From a checkpoint of a small mixture-of-experts model trained on Wikipedia: 10 layers, 1 pick a token.
Below are experts of layer 5 (counted from 0) of a mixture-of-experts language model. Rows are named router (the router's row for the expert), gate (a neuron's input weights, with its number), up (a neuron's input weights, with its number), down (a neuron's output weights, with its number) and show model dimensions 64-127. Each number is 200 + 30 x the weight over its row's rms, rounded and kept within 0 to 999.
Before each expert's rows: "comes after" lists some tokens at least twice as common just before its tokens as in all text. This comes from a sample of Wikipedia text that the model never trained on. Tokens count by the router's weight.

# expert 0
comes after: " |", " ", ".", " |\n", "|", ";"
router,189,252,223,217,225,216,173,181,206,217,226,207,220,155,194,201,172,162,217,216,183,196,244,261,185,219,194,178,168,203,151,231,235,212,190,195,173,229,170,204,168,181,230,163,199,215,204,180,219,168,245,173,206,185,221,181,182,206,254,211,184,211,184,195
gate0,223,220,149,171,151,203,180,207,161,187,238,236,177,227,235,172,210,238,185,227,173,211,240,184,230,222,207,211,246,181,183,197,211,170,215,258,181,224,183,197,194,252,183,238,214,200,186,183,165,201,166,234,177,145,216,138,171,139,248,132,152,177,237,194
up0,184,239,149,200,221,202,205,185,164,194,177,250,162,168,212,243,260,219,191,147,217,210,247,182,175,216,207,201,166,226,177,206,196,197,235,200,181,179,201,195,150,160,195,198,247,236,144,189,260,205,175,191,202,255,221,228,154,204,225,218,180,219,220,209
down0,209,220,203,218,234,199,205,235,184,169,185,175,176,134,217,190,172,231,217,232,191,172,172,220,237,213,153,236,230,253,213,237,231,204,221,211,162,215,163,202,165,217,228,198,212,291,218,259,217,175,179,215,243,198,171,230,223,238,170,192,213,230,247,292
gate1,174,193,182,192,229,198,226,157,244,247,122,209,124,205,183,188,249,255,173,213,182,182,258,193,210,237,208,223,158,223,198,181,224,183,207,195,207,140,202,178,218,209,188,223,213,179,197,243,155,209,220,163,186,193,199,244,227,176,211,212,181,234,184,228
up1,221,225,243,172,244,190,225,192,181,272,139,216,202,138,238,141,257,179,168,181,214,133,208,213,207,180,156,185,229,178,214,202,170,198,169,193,159,82,216,199,179,207,252,243,170,229,194,215,203,230,140,184,218,153,211,209,208,177,165,206,175,165,151,215
down1,229,152,202,252,166,198,240,178,193,188,152,230,206,224,254,178,198,254,215,212,164,149,134,189,207,220,190,195,205,206,268,212,192,197,161,194,197,134,161,233,207,149,253,235,150,167,174,232,197,223,234,165,235,211,192,196,205,212,150,162,244,209,237,153
gate2,217,263,213,181,237,183,209,121,221,148,118,218,203,218,161,195,183,200,226,212,164,219,250,200,207,138,192,174,215,136,193,217,201,216,215,221,229,213,215,200,271,194,235,187,239,219,213,209,201,242,179,214,151,185,190,151,183,155,203,204,136,203,169,216
up2,211,146,209,224,175,238,249,240,189,165,225,167,203,178,212,216,211,217,180,233,261,177,178,222,182,279,204,182,204,252,201,205,231,180,197,167,189,190,184,217,179,149,119,166,148,155,195,177,178,173,218,193,204,179,195,230,231,247,232,200,198,228,199,226
down2,253,213,186,226,199,234,144,212,196,173,206,157,189,241,203,255,162,238,105,238,168,185,184,213,228,206,210,187,166,237,214,204,245,191,253,147,228,228,223,192,156,201,233,233,157,180,238,189,184,174,182,221,261,207,246,199,197,191,204,161,182,158,210,231
gate3,184,164,140,186,168,188,179,215,230,201,199,163,195,162,189,157,232,230,206,197,198,187,232,181,165,203,181,226,202,176,150,169,245,233,189,202,206,202,191,181,231,237,253,152,217,184,154,218,227,201,125,210,234,190,202,187,165,216,218,227,224,220,224,232
up3,177,201,210,210,189,240,239,157,211,159,225,191,244,232,178,189,240,269,273,233,203,154,169,189,217,166,180,179,242,206,196,181,210,194,187,169,156,183,164,216,240,191,169,230,232,201,201,197,271,207,161,216,244,209,173,159,181,165,160,211,193,227,228,232
down3,162,205,221,228,214,215,237,193,212,165,171,208,173,198,222,227,155,181,183,148,205,192,191,228,235,233,141,167,181,222,244,225,143,185,182,171,202,199,194,199,159,187,215,222,208,197,208,239,199,186,159,235,203,221,196,189,255,128,205,192,203,239,221,229
gate4,175,214,228,202,226,213,214,206,217,225,157,198,207,148,126,294,199,184,208,173,176,166,267,209,148,197,193,191,171,195,215,190,196,139,203,157,208,224,213,210,244,162,220,231,188,178,203,208,227,209,223,168,198,247,198,196,201,210,251,199,184,188,182,184
up4,194,219,201,189,211,244,175,188,232,210,168,211,235,209,197,187,181,225,189,157,180,170,240,218,160,187,194,228,173,198,195,184,236,202,168,139,198,238,225,176,281,191,210,210,182,131,197,158,196,215,217,180,260,191,179,188,231,218,221,173,204,185,201,181
down4,172,206,186,167,201,241,176,208,211,177,240,189,202,234,186,246,214,268,158,187,156,261,249,147,171,199,244,206,248,164,158,189,240,239,209,205,188,120,212,225,154,247,175,182,168,178,194,192,207,169,141,221,214,178,166,247,241,249,171,163,231,195,196,203
gate5,211,206,237,194,164,241,215,205,198,168,156,201,218,141,221,245,224,170,258,183,185,196,240,202,165,230,190,213,184,209,198,156,184,197,249,120,143,179,170,179,201,241,147,192,190,202,185,232,268,130,205,224,260,215,173,241,189,203,178,183,179,241,191,211
up5,195,236,191,222,188,186,195,205,241,170,234,183,143,187,226,162,230,164,221,200,223,171,138,149,222,175,232,174,188,205,220,263,210,172,227,189,155,176,228,183,209,197,170,237,170,205,227,141,186,187,180,166,180,220,170,200,190,188,200,208,238,215,186,238
down5,205,218,148,212,196,202,195,197,223,241,210,167,185,213,201,193,189,219,195,208,186,226,234,231,145,178,181,207,169,252,222,218,235,185,151,223,201,214,206,186,215,249,195,228,181,176,192,186,228,226,236,215,174,244,195,200,143,223,230,166,165,224,159,228
gate6,193,187,221,167,189,202,146,222,170,187,215,244,154,283,170,184,212,177,179,172,169,186,168,172,190,248,227,211,174,193,222,225,166,189,213,171,233,160,186,218,197,134,212,190,192,157,224,140,193,198,230,193,199,212,204,230,243,240,207,150,177,156,191,231
up6,174,179,238,171,186,225,213,178,205,218,199,191,191,139,127,255,186,188,173,217,256,171,248,221,185,196,209,195,187,180,184,230,202,203,169,265,179,237,210,182,228,182,169,136,238,231,98,192,278,220,185,212,251,223,211,182,198,187,206,180,182,237,213,167
down6,195,157,206,151,157,193,192,157,181,228,156,242,189,155,182,201,196,242,194,210,169,228,230,237,242,214,177,189,187,223,250,179,146,175,214,240,202,265,186,268,191,198,220,175,185,212,156,218,206,183,205,217,219,221,212,206,157,208,207,207,171,191,200,202
gate7,202,189,214,236,192,210,200,173,144,276,240,180,213,173,212,172,191,256,195,209,211,216,170,190,204,290,180,165,206,164,273,203,186,174,255,181,162,166,224,224,156,220,158,221,166,185,202,218,169,197,218,194,210,211,151,170,202,224,184,171,198,182,201,174
up7,190,213,220,199,213,201,229,174,246,183,171,170,234,128,179,243,177,200,226,215,188,212,202,188,197,230,235,205,198,242,204,177,221,222,182,232,189,198,234,187,225,149,221,183,219,208,171,194,271,169,200,173,142,173,238,228,140,181,194,245,184,185,237,186
down7,152,187,186,185,206,232,247,179,191,196,235,164,211,189,232,262,178,245,211,227,230,217,201,188,170,179,181,207,224,182,225,205,177,177,191,168,211,138,169,134,183,208,216,210,220,196,225,196,175,236,194,217,185,165,151,203,203,217,187,212,196,177,193,210
gate8,194,153,199,196,234,174,186,234,209,196,168,265,202,192,179,175,220,183,236,148,185,194,156,198,169,163,229,249,188,239,195,155,198,245,207,192,185,238,161,189,209,246,190,261,219,235,231,176,180,223,262,245,193,202,259,174,172,206,214,205,204,198,201,246
up8,171,252,201,199,149,206,218,187,194,206,208,217,201,209,233,144,182,169,187,188,209,198,234,196,227,226,166,168,243,152,190,223,182,202,159,231,209,191,236,206,236,177,206,169,210,224,204,269,221,241,186,216,228,239,216,179,191,138,157,260,159,215,182,181
down8,243,183,205,188,203,140,205,160,184,237,117,168,208,222,216,157,236,178,280,210,181,232,158,161,219,231,216,197,195,177,181,159,142,152,183,200,171,254,252,193,199,125,224,219,231,234,174,238,189,185,259,187,274,216,204,172,177,192,235,208,164,159,241,203
gate9,270,153,259,218,190,201,206,143,230,174,208,198,167,207,194,229,151,188,187,197,162,172,188,214,212,260,229,214,189,196,227,171,125,273,186,210,119,207,160,244,188,174,198,207,136,214,200,225,186,195,194,205,214,213,176,169,188,242,159,158,150,189,189,245
up9,200,174,214,211,234,164,198,149,148,230,208,213,166,203,249,169,215,178,248,190,220,217,174,162,205,196,194,174,187,210,145,190,192,186,217,196,184,202,220,219,164,210,238,235,195,183,145,237,134,169,194,180,227,220,221,195,247,244,171,192,164,161,187,202
down9,228,158,209,198,236,220,206,171,196,235,222,222,156,217,187,226,164,222,148,234,192,150,243,230,162,201,175,215,171,219,194,240,171,209,217,278,144,216,251,223,212,226,238,217,256,146,178,218,191,211,243,224,205,189,183,172,203,150,195,179,162,171,203,227
gate10,216,179,184,241,212,156,158,168,128,187,197,221,224,177,202,285,197,170,196,175,228,214,192,221,194,124,150,244,189,108,253,202,239,173,246,207,195,211,169,189,201,219,186,184,205,215,173,180,171,219,198,248,183,164,232,234,184,171,146,222,235,155,199,279
up10,190,167,198,198,183,274,262,202,194,247,249,193,213,208,177,174,185,249,214,171,229,196,259,202,205,254,180,156,199,302,160,245,232,253,181,211,171,184,179,265,221,226,208,235,164,178,223,265,233,240,203,173,196,241,207,164,171,196,219,247,156,231,189,239
down10,191,236,209,220,185,216,162,273,155,206,169,217,247,173,193,287,194,159,219,215,199,216,231,227,241,188,173,268,201,244,203,190,223,229,201,171,223,218,183,143,151,179,210,163,190,192,216,218,188,200,165,195,222,191,190,235,216,264,217,182,169,151,278,188
gate11,178,197,211,228,229,156,154,204,194,218,223,245,156,216,283,209,238,164,227,197,162,174,211,192,215,206,233,210,197,209,177,174,171,185,209,164,244,175,217,206,210,165,152,166,205,182,186,161,187,156,204,178,201,209,190,172,237,247,267,156,213,181,163,213
up11,182,228,214,185,186,189,182,173,150,200,198,203,234,217,221,174,209,196,198,238,198,169,213,219,187,257,203,127,130,147,209,187,203,193,241,230,165,214,128,194,177,237,170,193,170,261,210,175,173,217,193,224,201,137,182,240,220,240,175,153,248,190,225,181
down11,228,236,192,177,255,148,255,223,181,167,189,178,158,192,193,158,199,181,164,230,133,149,121,192,208,219,198,171,154,130,201,211,176,199,200,195,152,192,167,217,189,199,240,166,205,228,244,206,174,187,218,227,180,246,182,249,203,237,238,177,239,193,179,213
gate12,200,229,198,232,221,242,218,184,147,196,187,233,188,172,208,186,198,145,142,217,239,227,200,222,159,183,159,200,217,188,215,213,214,248,185,239,174,177,167,205,181,198,183,227,159,218,181,180,208,223,169,202,252,229,125,188,235,179,232,191,205,175,156,257
up12,248,184,195,198,236,193,168,166,254,231,180,211,192,177,204,191,185,188,199,195,140,166,216,230,220,211,207,235,212,231,170,205,233,188,207,176,180,213,222,206,239,218,222,264,201,213,209,180,240,198,162,241,235,170,202,157,130,248,245,168,165,175,208,153
down12,209,229,173,250,155,184,136,209,229,202,219,211,239,265,178,245,159,177,199,172,160,184,128,223,244,239,223,174,197,182,200,202,212,219,209,168,206,224,196,188,215,220,177,160,215,189,229,155,214,210,215,185,224,167,231,181,211,191,250,211,202,171,177,197
gate13,191,161,184,231,148,149,238,165,195,185,160,209,175,151,195,211,234,163,253,189,214,187,158,190,180,217,159,215,188,202,200,132,249,193,220,212,171,205,179,219,187,197,242,203,230,148,192,223,208,155,189,205,203,230,197,210,205,193,189,258,159,211,187,157
up13,191,232,201,175,178,208,198,208,204,206,227,237,193,168,237,162,225,209,194,226,158,185,228,186,245,241,222,204,218,143,208,203,190,203,211,210,171,142,210,199,137,188,166,142,189,200,154,157,229,183,220,183,158,236,201,196,187,171,196,164,229,155,174,192
down13,164,204,181,196,165,183,220,204,254,235,219,156,175,240,186,192,228,193,191,204,184,185,157,156,192,174,199,183,191,179,198,154,228,195,222,210,265,189,218,211,203,167,218,247,246,199,217,228,182,184,228,190,233,241,214,209,195,205,189,262,255,187,214,176
gate14,190,190,190,229,243,165,202,171,167,226,176,206,212,210,183,173,218,240,190,219,210,174,162,204,192,223,176,210,198,216,247,218,161,203,181,158,233,163,213,182,164,296,193,275,217,204,195,267,200,204,172,241,245,177,177,214,221,188,161,215,174,205,201,230
up14,246,202,213,135,201,145,214,177,184,115,158,202,232,170,219,226,221,236,177,206,222,186,176,186,189,228,198,229,222,219,220,225,185,165,230,180,206,238,165,168,214,163,146,199,253,257,226,224,241,209,181,194,214,191,194,184,203,207,182,148,168,221,202,137
down14,200,199,214,200,174,211,229,201,201,175,217,178,230,208,213,195,210,209,172,222,186,211,180,176,206,207,210,208,251,203,131,191,199,219,196,182,192,198,198,195,245,205,202,180,228,159,216,173,210,215,196,237,155,173,217,147,187,239,170,163,217,216,195,186
gate15,222,196,199,233,246,177,207,189,238,186,143,201,200,195,144,158,225,186,214,189,193,210,199,179,167,210,197,216,224,228,228,137,237,196,184,195,205,189,169,252,164,201,280,205,219,188,201,215,226,157,164,187,163,196,193,162,185,231,227,216,194,229,173,181
up15,156,214,160,160,207,191,166,258,209,154,213,223,228,190,240,171,222,268,196,210,257,240,149,225,185,137,193,218,185,247,211,199,212,172,239,196,200,176,186,153,204,199,149,229,194,197,240,158,146,197,227,221,226,200,224,242,230,159,164,137,207,203,173,217
down15,246,176,156,164,261,197,189,253,166,187,140,216,173,172,223,202,231,160,183,185,215,270,196,150,211,226,234,259,193,124,226,240,150,199,240,199,239,216,190,235,222,150,229,236,160,229,189,188,181,167,168,184,193,236,239,111,206,204,172,148,193,232,186,190
gate16,175,245,204,253,204,206,206,187,169,173,195,227,240,171,186,177,205,185,166,228,169,192,212,211,160,193,173,197,196,176,191,223,200,230,244,227,191,166,229,247,196,128,154,218,158,214,194,219,161,268,231,202,221,209,256,208,192,224,247,151,154,203,198,193
up16,178,221,248,243,219,181,177,150,165,201,205,192,207,171,195,194,176,187,176,186,133,220,210,182,211,172,186,226,200,239,202,170,217,225,226,211,212,206,245,186,170,198,214,148,228,233,206,205,221,158,178,233,171,202,176,199,182,164,232,132,194,186,262,152
down16,183,171,233,197,194,178,225,165,178,250,233,203,169,194,201,221,253,181,238,230,257,153,171,202,246,231,166,196,221,218,167,219,221,204,132,205,202,173,196,237,143,223,182,160,172,199,192,200,192,187,192,172,217,230,193,215,227,235,151,224,149,217,210,187
gate17,209,213,236,257,257,166,138,174,198,231,172,251,194,185,216,226,197,229,237,186,194,253,182,185,232,141,236,210,174,219,255,227,184,236,214,245,247,195,176,179,166,188,141,147,167,209,226,168,141,198,202,244,203,174,190,189,220,196,162,162,236,142,178,206
up17,187,183,227,161,237,188,172,159,188,173,182,183,217,224,214,174,198,209,235,238,175,238,197,198,223,195,229,213,202,188,205,183,208,173,203,232,285,199,184,180,243,193,248,176,166,172,219,184,205,255,164,203,183,143,216,208,207,247,202,158,181,210,187,158
down17,190,139,182,197,200,240,210,167,211,211,227,245,187,191,176,222,150,256,158,149,241,211,196,226,155,157,225,226,253,275,192,193,223,144,206,216,233,220,202,183,168,170,194,203,254,143,162,176,229,179,236,250,238,186,241,203,208,163,188,180,239,250,142,255
gate18,182,200,156,252,201,221,244,212,266,219,212,193,221,182,186,162,225,269,177,191,178,203,192,218,201,159,179,220,193,171,173,205,244,215,169,205,179,138,182,152,172,204,236,214,197,189,227,218,175,169,133,121,217,205,237,191,160,218,163,202,162,205,179,222
up18,227,232,197,169,212,164,159,208,113,158,147,198,192,199,259,163,195,214,197,186,210,204,198,189,208,196,154,241,211,167,212,181,184,216,238,180,211,217,201,223,217,193,167,228,178,216,186,159,240,210,262,226,203,169,155,185,219,204,195,180,210,215,213,189
down18,185,267,204,223,200,178,170,176,222,151,223,229,172,214,197,191,106,229,250,145,149,240,227,210,212,208,125,159,219,201,185,189,164,242,219,217,194,200,180,205,233,172,200,266,169,163,180,163,150,222,200,187,222,212,228,211,229,159,221,195,189,176,194,197
gate19,245,185,165,209,211,180,199,182,221,177,211,222,163,240,178,236,208,247,182,148,177,194,202,188,180,194,237,256,194,206,183,184,189,176,170,192,248,178,194,218,183,181,232,232,177,226,188,189,202,189,184,179,192,201,203,192,233,238,172,210,234,161,229,172
up19,230,256,203,168,210,226,210,150,166,195,179,172,208,226,173,187,192,175,228,175,283,238,163,205,242,167,166,215,209,188,267,224,230,252,211,236,197,178,169,203,241,212,177,220,232,220,236,156,241,198,212,250,187,238,204,172,192,154,142,241,166,219,152,257
down19,144,178,199,234,174,152,233,214,209,232,143,224,240,169,225,160,252,156,223,199,180,183,171,154,219,174,210,218,177,171,190,179,236,205,208,234,209,164,212,182,244,203,153,188,217,229,200,165,182,200,248,149,180,189,205,226,194,171,169,218,205,165,198,198
gate20,238,235,161,178,195,148,198,218,241,170,175,197,212,230,248,251,173,225,199,212,174,220,204,189,190,135,205,177,156,167,145,207,207,181,197,193,212,161,175,225,180,178,241,181,198,193,175,221,176,122,225,196,228,174,206,190,168,264,224,148,255,172,162,213
up20,200,208,193,216,232,223,181,204,214,203,261,232,242,239,173,147,235,219,168,214,205,209,208,168,212,251,198,206,201,186,258,218,134,175,239,178,207,263,173,208,226,254,157,253,184,198,208,138,244,219,138,273,225,161,224,143,203,150,188,184,167,207,214,197
down20,182,207,231,194,208,192,211,213,173,179,198,195,193,190,138,212,179,227,206,288,209,178,180,314,184,215,163,209,168,199,229,192,208,225,225,224,158,183,178,162,217,175,181,214,208,200,174,186,214,226,193,222,184,217,170,201,181,205,146,218,184,128,234,157
gate21,211,193,196,229,197,204,203,182,204,211,193,173,242,211,189,259,210,213,242,173,207,247,161,161,269,92,208,230,176,177,245,168,158,208,203,181,222,220,153,123,229,232,197,219,174,187,215,197,190,217,135,168,229,176,182,203,233,149,185,206,202,185,191,255
up21,169,191,185,190,164,227,225,195,184,223,237,265,126,208,197,195,188,180,201,214,173,178,180,193,139,189,232,231,184,206,188,208,183,207,160,145,226,167,204,265,185,236,229,179,176,198,219,208,235,185,242,223,164,251,191,240,156,249,179,180,234,159,227,224
down21,237,191,202,254,291,224,148,193,232,172,188,182,184,205,178,233,194,209,192,200,174,263,144,208,227,203,177,260,254,193,173,173,217,235,215,167,207,193,175,186,206,223,205,215,185,205,212,186,166,194,184,228,225,184,176,183,206,199,222,201,179,189,187,216
gate22,239,198,215,230,250,190,189,206,185,183,136,194,179,137,195,193,186,178,203,189,178,239,239,228,189,213,191,240,197,148,245,202,222,176,209,208,246,208,215,210,176,224,253,234,175,219,146,226,199,169,199,197,137,200,188,158,211,185,207,229,211,164,144,210
up22,168,187,180,200,240,220,217,224,208,210,143,208,204,172,209,180,184,213,172,160,220,224,237,156,222,167,198,160,197,261,197,222,175,225,201,226,187,172,201,221,219,214,194,122,170,171,239,254,236,215,231,170,220,167,227,231,241,231,204,206,167,190,160,177
down22,235,220,206,233,198,194,213,191,208,229,242,183,209,221,252,175,208,184,199,181,190,204,169,273,177,211,203,220,215,223,241,194,214,257,244,159,177,194,219,177,212,239,216,241,180,191,270,241,201,172,180,180,215,206,222,213,198,232,242,138,206,162,237,174
gate23,213,210,172,161,192,191,218,221,207,203,173,197,238,179,193,218,188,215,230,165,259,160,168,221,153,162,195,204,201,214,181,188,169,139,262,184,237,198,260,156,168,247,142,267,226,189,221,229,224,185,185,205,166,231,222,252,243,227,173,235,201,184,181,232
up23,204,189,184,198,230,199,185,225,228,213,277,208,237,231,205,158,208,211,222,173,186,220,202,209,219,187,210,245,189,267,188,222,196,206,178,190,227,222,247,174,187,183,149,195,161,212,144,142,189,227,242,170,168,194,246,164,210,191,229,203,190,234,197,164
down23,218,178,157,209,230,245,175,150,252,200,217,175,228,241,165,202,181,215,243,151,178,153,177,169,222,222,163,205,177,226,219,197,194,221,253,210,232,231,218,194,217,252,170,215,211,239,161,214,183,189,194,173,207,158,145,184,257,217,205,211,221,210,169,201
gate24,228,216,202,173,171,161,213,267,182,214,205,201,219,230,254,166,214,187,131,242,174,225,213,193,223,226,234,203,190,196,226,192,201,158,203,229,212,200,208,216,243,188,251,187,196,130,196,229,131,186,170,174,161,211,195,139,248,172,182,194,212,147,183,145
up24,191,164,205,217,154,222,221,175,192,219,182,219,193,176,169,225,205,176,219,207,154,193,231,182,195,230,178,167,210,213,224,183,246,161,204,190,192,221,224,154,225,195,180,182,251,235,265,195,216,238,238,215,186,259,201,162,205,192,216,201,220,178,235,196
down24,198,211,245,199,213,253,245,230,196,196,210,236,186,218,182,178,171,190,236,168,208,168,235,191,236,186,224,176,140,210,231,193,229,175,138,197,232,186,178,203,221,252,196,195,225,215,223,243,178,220,158,232,176,135,163,170,240,209,183,180,200,166,216,198
gate25,235,200,217,193,176,177,179,241,194,208,214,187,198,201,165,205,172,244,192,200,237,192,222,223,132,201,208,177,251,222,240,205,202,275,210,188,181,201,208,233,186,207,201,198,156,218,151,159,176,201,222,163,239,213,232,153,175,177,233,193,209,219,182,198
up25,162,236,153,186,154,172,219,224,167,137,232,219,240,208,165,234,197,173,225,188,167,185,219,198,229,231,176,195,201,250,190,210,226,208,174,126,193,196,171,189,218,244,205,192,223,169,191,154,291,228,169,197,223,194,204,236,139,231,165,188,208,177,240,153
down25,202,195,143,182,194,225,192,212,191,219,166,180,221,206,146,214,152,172,234,190,220,263,194,165,206,260,224,178,201,178,167,208,202,238,151,246,180,208,257,148,218,196,229,168,208,205,219,184,221,219,135,146,215,183,187,263,174,171,240,154,212,150,169,157
gate26,225,250,194,165,239,215,255,219,177,125,149,223,226,267,229,189,211,200,180,197,278,213,170,200,152,218,204,198,222,220,187,175,198,259,228,248,210,171,158,188,229,218,205,236,158,228,284,195,198,139,206,209,192,137,221,226,228,238,214,189,239,192,195,202
up26,189,164,206,229,196,195,191,197,208,205,187,184,218,207,187,205,220,216,259,193,167,206,202,197,191,200,135,222,176,185,214,147,189,199,195,191,260,206,200,218,240,187,213,234,226,187,194,209,174,252,142,234,207,181,197,226,220,186,204,165,198,229,151,232
down26,226,255,272,207,223,215,248,204,193,198,212,200,224,237,171,207,138,209,199,185,241,172,219,218,242,261,213,220,133,168,220,230,241,137,215,248,240,196,145,208,186,201,181,213,216,188,179,232,225,200,251,188,200,171,180,161,192,187,193,196,187,173,198,219
gate27,196,195,179,241,178,189,150,202,158,137,170,192,207,209,182,155,242,212,224,200,207,223,192,170,246,239,247,233,209,196,180,189,189,196,241,230,224,249,139,182,195,213,192,191,218,210,193,133,158,178,236,226,199,152,225,189,223,208,208,145,229,174,190,242
up27,201,150,218,171,157,200,214,188,241,238,184,172,201,226,218,193,196,208,205,162,186,254,254,194,160,87,150,148,217,207,214,203,249,213,149,160,221,197,237,224,224,207,202,193,204,190,258,185,198,210,192,200,196,215,192,174,192,176,164,235,234,225,164,179
down27,203,197,188,175,182,220,162,217,253,219,199,156,256,230,154,221,246,192,245,159,205,209,257,250,178,205,182,185,229,237,178,199,183,191,210,150,227,230,235,199,188,115,196,210,226,220,188,154,212,191,210,220,203,218,207,239,193,190,194,169,182,148,153,206
gate28,199,244,199,213,214,168,200,240,167,163,182,203,166,232,180,214,198,229,212,152,145,178,195,206,210,223,183,280,187,173,211,202,195,198,174,176,124,203,162,198,218,226,278,161,189,188,191,250,172,212,197,192,229,186,197,158,222,206,241,223,180,202,144,146
up28,179,185,203,207,193,246,177,218,184,264,185,177,199,233,163,209,211,146,237,199,193,179,203,182,152,212,226,236,187,180,213,200,213,190,161,186,134,246,159,203,245,190,179,178,217,177,202,118,226,217,182,266,226,240,146,196,177,210,235,216,198,177,174,220
down28,213,203,241,198,244,214,187,225,171,204,161,166,186,223,184,155,231,180,201,149,209,162,135,164,203,220,202,150,193,142,216,217,225,224,209,211,212,166,203,191,203,160,191,211,244,211,199,191,187,164,171,223,177,156,198,233,195,150,203,180,242,179,202,219
gate29,199,194,156,183,187,187,231,239,191,189,141,164,184,205,215,244,242,174,185,205,241,237,246,209,189,192,217,181,179,234,142,216,194,200,205,203,245,186,170,223,157,198,244,200,208,235,221,219,134,206,185,176,242,199,206,254,206,208,205,186,203,207,178,142
up29,154,244,209,199,187,224,242,181,199,227,211,170,202,130,176,222,256,247,197,209,240,244,256,224,173,183,185,230,232,192,176,181,197,155,179,271,184,204,283,207,171,217,180,192,211,227,173,289,235,205,219,260,221,235,221,276,208,202,178,195,214,229,236,238
down29,185,252,230,210,206,197,232,193,225,181,181,240,209,182,167,201,187,198,204,195,245,242,219,171,218,154,201,181,185,239,199,161,216,246,154,179,190,157,315,167,232,216,194,183,174,244,199,207,228,230,236,179,172,190,233,215,229,184,237,246,113,259,202,144
gate30,188,248,193,190,243,122,182,225,215,212,209,217,196,235,248,230,255,179,235,272,229,237,211,210,211,168,214,171,208,182,178,202,184,201,163,240,193,208,217,187,163,178,190,207,200,186,232,176,169,183,179,169,212,184,183,235,202,232,162,187,202,208,183,179
up30,241,159,121,171,168,256,229,168,194,188,247,241,203,200,137,218,137,229,159,202,217,198,192,187,198,266,194,201,117,192,142,168,232,207,249,188,187,181,191,192,210,225,215,185,162,151,154,188,225,209,209,210,172,208,175,207,207,217,220,236,211,191,234,208
down30,190,228,146,204,204,201,185,220,260,189,171,230,207,193,185,202,244,166,264,195,203,187,187,159,194,195,225,267,179,174,142,210,157,147,184,142,208,196,176,183,204,207,171,187,198,256,178,210,220,185,248,217,223,240,181,165,184,226,229,172,190,217,164,215
gate31,185,177,253,314,184,123,138,219,240,182,199,187,219,197,222,195,198,194,204,208,219,195,214,241,220,201,238,186,176,218,205,199,272,191,219,178,273,186,184,208,179,226,190,179,204,192,122,166,206,177,162,186,261,178,237,266,235,263,194,201,208,196,210,208
up31,139,209,217,243,231,223,241,198,192,209,165,187,194,165,231,135,230,248,205,127,248,237,213,175,209,186,179,195,212,187,196,181,281,190,217,222,217,208,224,187,151,242,232,220,172,237,180,213,191,210,203,198,233,207,222,196,201,192,176,261,170,193,171,183
down31,233,167,223,183,157,199,207,237,194,224,230,179,205,215,162,155,239,209,189,151,241,192,219,194,199,168,268,214,190,171,189,145,246,169,209,241,180,272,162,216,156,229,199,185,204,196,166,180,225,210,180,210,176,191,206,175,162,226,184,141,228,161,265,198
gate32,161,206,191,247,228,169,170,203,194,222,135,182,228,197,261,215,225,158,265,152,191,206,222,194,205,209,184,148,235,229,182,150,218,222,284,202,213,234,218,155,177,184,190,243,156,230,156,177,175,165,251,146,207,187,247,285,165,166,171,266,202,141,213,215
up32,179,155,197,194,180,208,158,213,189,224,232,180,202,197,179,225,113,196,189,210,165,275,153,208,174,212,239,166,174,200,228,213,182,215,198,171,170,225,180,225,194,234,277,203,223,188,181,205,202,160,212,213,231,176,178,151,236,256,271,206,220,180,233,258
down32,169,163,211,116,217,229,169,223,223,207,173,197,176,220,222,225,181,200,248,226,179,208,255,144,158,166,174,253,231,169,186,165,179,209,206,204,276,190,145,191,260,205,179,222,199,201,237,177,198,185,183,209,170,202,197,194,253,169,257,234,226,159,221,216
gate33,164,182,225,208,165,170,223,193,234,232,168,183,184,202,185,179,209,229,182,230,211,210,222,188,186,223,164,231,176,172,169,178,213,190,255,227,190,116,271,243,208,197,236,230,158,267,162,246,154,236,180,168,203,219,192,181,255,193,148,170,202,218,197,153
up33,192,203,175,221,181,217,210,151,207,205,196,202,168,168,235,198,169,241,181,206,243,203,235,155,170,219,210,214,193,191,161,255,223,272,175,243,204,194,193,278,208,239,202,221,189,203,191,179,125,185,209,204,192,204,197,199,226,226,277,147,166,191,190,197
down33,206,240,151,179,192,151,114,182,191,158,214,235,259,189,143,228,207,187,207,166,229,265,160,194,201,203,191,186,199,212,212,188,179,175,253,162,197,200,206,164,189,204,209,212,216,189,242,181,291,186,227,243,195,188,184,238,180,190,173,237,185,208,188,228
gate34,235,245,251,215,210,191,185,189,215,152,214,201,179,174,160,169,196,199,188,207,144,269,233,198,161,130,226,182,187,200,193,196,164,216,198,198,200,232,183,188,149,169,230,179,200,178,211,184,142,163,181,231,162,187,246,218,186,200,206,156,227,247,202,208
up34,206,186,191,189,221,177,192,193,199,217,195,149,210,226,191,255,175,170,204,224,221,148,220,189,204,143,133,266,179,234,193,237,202,201,183,184,200,208,180,204,158,223,164,214,222,236,151,131,172,214,223,160,203,206,173,172,260,179,163,182,133,151,165,236
down34,207,194,126,207,237,184,187,175,209,245,259,141,209,199,188,210,176,234,160,203,167,194,222,160,192,218,168,177,234,224,211,224,270,207,211,167,187,151,185,211,248,173,174,239,205,243,204,259,216,137,181,205,170,199,192,217,169,190,170,219,170,187,219,145
gate35,218,183,175,246,258,168,213,223,203,264,115,206,189,170,241,207,201,230,200,175,286,214,262,197,203,238,186,214,219,181,256,226,142,244,230,193,217,219,174,253,178,213,240,166,170,189,170,198,215,154,203,151,211,163,200,199,242,229,224,205,175,217,146,178
up35,189,204,216,209,211,238,239,158,232,232,235,204,160,220,195,191,180,150,227,212,196,179,235,243,200,197,226,204,200,219,209,140,178,205,192,225,223,200,217,216,213,211,182,201,266,199,157,231,213,214,247,250,191,193,189,231,268,220,243,230,193,186,222,201
down35,246,186,215,243,196,205,228,206,216,183,233,164,212,223,150,190,172,225,218,169,203,236,258,194,225,266,196,172,196,271,185,134,189,175,255,187,167,199,243,159,198,199,189,192,228,203,180,194,203,194,266,167,191,161,193,177,239,194,202,251,143,156,199,179